{"n_layer": 12, "d_model": 384, "n_experts": 32, "experts_per_token": 2, "d_expert": 160, "d_shared_expert": 256, "activation": "swiglu", "moe_layers": [2, 3, 4, 5, 6, 7, 8, 9, 10, 11], "router_score": "softmax", "normalize_top_k": true, "routed_scale": 1.5, "balance_loss": 0.0152, "balance_bias": false, "init_std_router": 0.00845, "lr_router": 0.000385, "vocab_size": 30153, "norm": "rmsnorm", "norm_eps": 1e-05, "tie_embeddings": true, "optimizer": "soap_variant", "lr": 0.00197, "beta1": 0.95, "beta2": 0.98, "batch_tokens": [32768, 65536, 131072], "seq_len": 2048, "train_tokens": 535800000, "steps": 7094, "dataset": "wikipedia_en"}
Below are experts of layer 8 (counted from 0) of a mixture-of-experts language model. Rows are named router (the router's row for the expert), gate (a neuron's input weights, with its number), up (a neuron's input weights, with its number) and show model dimensions 288-383. Each number is 128 + 32 x the weight over its row's rms, rounded and kept within 0 to 255.
Before each expert's rows: a language model's description of what the expert responds to; "gets" lists some tokens that make up at least twice as much of what it gets as of all text. This comes from a sample of Wikipedia text that the model never trained on. Tokens count by the router's weight.

# expert 28
It responds to: Locative prepositions
gets: " in", " the", " In", " of", "In", " on"
router [117 148 154  65 185 120  74 130 121 212 114 113 157 154 183 120 129 102 110 149 165 171 114 106 167 117 181 119 152 123 120  87 115 131 149 108 139 142 119 121 179 130 112 191  80 181 125 184 155 152 167 136 173 125 149 150 133  95 145 172 150  83 121 156 145  87 190  61  96  67 128 109 102 134 107 131 124 113  97 169 162 166  76 161 177 152 125 104  85 193 130 121  96 108 148 105]
gate0 [102 138 125 136 116 158 131 165 105 170 117 129 179 121  88 101 147 114 174  71 166 127  89 114 129 118 175 122 130  75 130 111 124 113  97  99 118 118 179 124  79 130 138 181 101 116 124 127  98 126  91 119 164 135 161 154  62 120 137 121 127 148 174 163 130 120 100 112 102 112 169 168 148  99 116  85 140  97 137  80 104 132 120 130 117 147  96 115 132 134 133  88 116  66 130  76]
up0 [ 89 136  97 154 174 149 168 163 108 176  88  92 146  75 153 123 123 133 169 110 124 129  74  69 139 163 102  99 122 121 144 135  79 148  52 107 112 154 141 166  96  93 122 163  84 130 126 165 103 139  93  81 139 169  91 217  83 155 113 143  87 179 201 164 107 168 114 155 139 154  61 146 157 113 169 168 123 119 158 140 165 128 173 156 118 121 109 189 156 129 136 114 133 151  65 109]

# expert 19
It responds to: Infinitive to and modals
gets: " to", " for", " with", " be", " would", " have"
router [166 133  54 132  92  53 114 104 144 143 119  93 140  66 166 141 129 179 105 175 110 149 115 163 124  77 121 158 136 142 133 148 131  93 114 139  82 138 147 108  96 114 188 139 126 145 187  65  77 100 157  55  94  89 125 150 173 151 138 203 132 169  70 116 164 113  66 166  61 151 151  98 115 113  89 167 108  99  96 157 152 148 206  85 101 109 165 144 120 169 163  87 163 183 131 132]
gate0 [171 109 156 152 117 138 181 113 169 162 139 125 140 202 129 169 138 123 113 139 111 158 128  90 139 117 161 104 112 120 147 128 171 126 128 171 203 137 124 110 143 136 161 153 123 206 126 147 134 108 170 113 150 108 147 136  73 164  68 123 120  97  83 134 114 132 119 137 107 124 149 129 164 112 107 122 108 102 117 188 103 129 135 138 118 144 108 141 143 119  90 214 123 138 149  69]
up0 [123 122  72 118  48  98 120 173 129 123  98 119 171 120 120  97  89 161 152 128  92 114 110  91  61  87 105 141 164 106 143  90 110 142 105 146 113 104 149 145 145 105 122 118 149 101 121 106  85  91 112 115 127 150 115 141 126  63 129 114 186 124 121 159  91  98 154 147 129 122 143  85 137 134 128 151 117 113  97 171  92 109 147 188  80 238 202 152  88 110  73  66 134  22 114 224]

# expert 16
It responds to: Passive and copular verbs
gets: " was", " is", " were", " also", " are", " been"
router [205 177 188 135 119 149  62  92 147  80 148 141 133 153 133 108 129  75 168  85 136  97 106  91 157 161 163 124 141 104 110 100 147 123 177 135 142 117 144 100 159 160 175 183 139 159 138  62  54 119 151 149 129  95  56 147 127 150  73 149 151  61  94 147 117 181 155 102  88  80  86 116  82 150  83 155  96 159 168 140  81 149 136 122  66 132 152 101 159 113  81 139 158 116  78 137]
gate0 [ 84 188 190 107 135 162 102 113 120 102 207 138 206 132 126 159 126  91 127  85 126 123 132 126 158  90 204  72  93 134  77 134 135 135 102  93 134 132 142 166 112 156 137 130 143 105 106 148 143 119 102 112 138 122 125 112 105  87 152 121  97 231 128 119  83 126 148 165 194 103 134  55 110  82  74 102  86  79 126 145 134  86 151 148 117 145 136 141 114 112 163 114 127 126  88 112]
up0 [153 159  79 126 106 149 129 158 160 165 146 139 122 127 158 145 143  90 129 125 101 155 142 127 148 121 125 153 139 144 114  78  93  79 139 153 112 151 183 158 131  95 131 106 178 150 101 130 143 130 137 148 106 158 128 105 155 136 212 138 107 135 175 127 167 103 100 191 103 160 146 134 119 145 134 142 162  72 183 173 138 153 119 104 113 125 102 110 106 151  75 184 146  94 150 149]

# expert 5
It responds to: Sentence subjects and verbs
gets: " is", " was", " which", " it", " He", " It"
router [ 96  94 159 108 132 204 128 115 134 126 167 164 203  97  40 107 131  57 114 159  70 143 178 194 168 117  78 139 183  54 129 102 176 133 154 187  89 168 157 153 123 132  73 168 125 174 156  97 103 166 146 166 139 126 120 176 101  96 111  89 150 153 150 119 123 128 103 166 108 128 119 127 137 151 169 115 125 169 142 116 109 156 124 115  83 104 128 148 135  78 146 133 140  89 133 200]
gate0 [130 136  91  70 174  96 132 110  80 100 141 110 118 116 131 131 236 114 162 114 153 181 218 129 141 113 137 165 164 132 128 110 168  98 170 183 106 129 122 116 153 144  91 123 129 149 105  81 125 119 100 154 220 148 103 123  93 119 116 136 166 177 119 185 127 125 118 107 169  99  83 156  86 135 101 146 125 123 118 133 135 120  73 105  93 133 142 147 147 129 150 151 190 192  98 173]
up0 [104 106 124 113 117 146 103 113 175 154 125 103 136 113 183 137 150 137  95 146 137 134 173 129 128  88 128 111 166 141 134 159 137 120  93 109 111 120 165 108 130 137 106 148 176 146 132 107 146 125 138 130 104 132  59  44  95 158 147 183 139 170  97 162 109 132  71 115 140 105 109 154 187 133 111  84 194 142  79 149 174  93 109 106 103 131 133 174 166 140 137 134  95 140 145 143]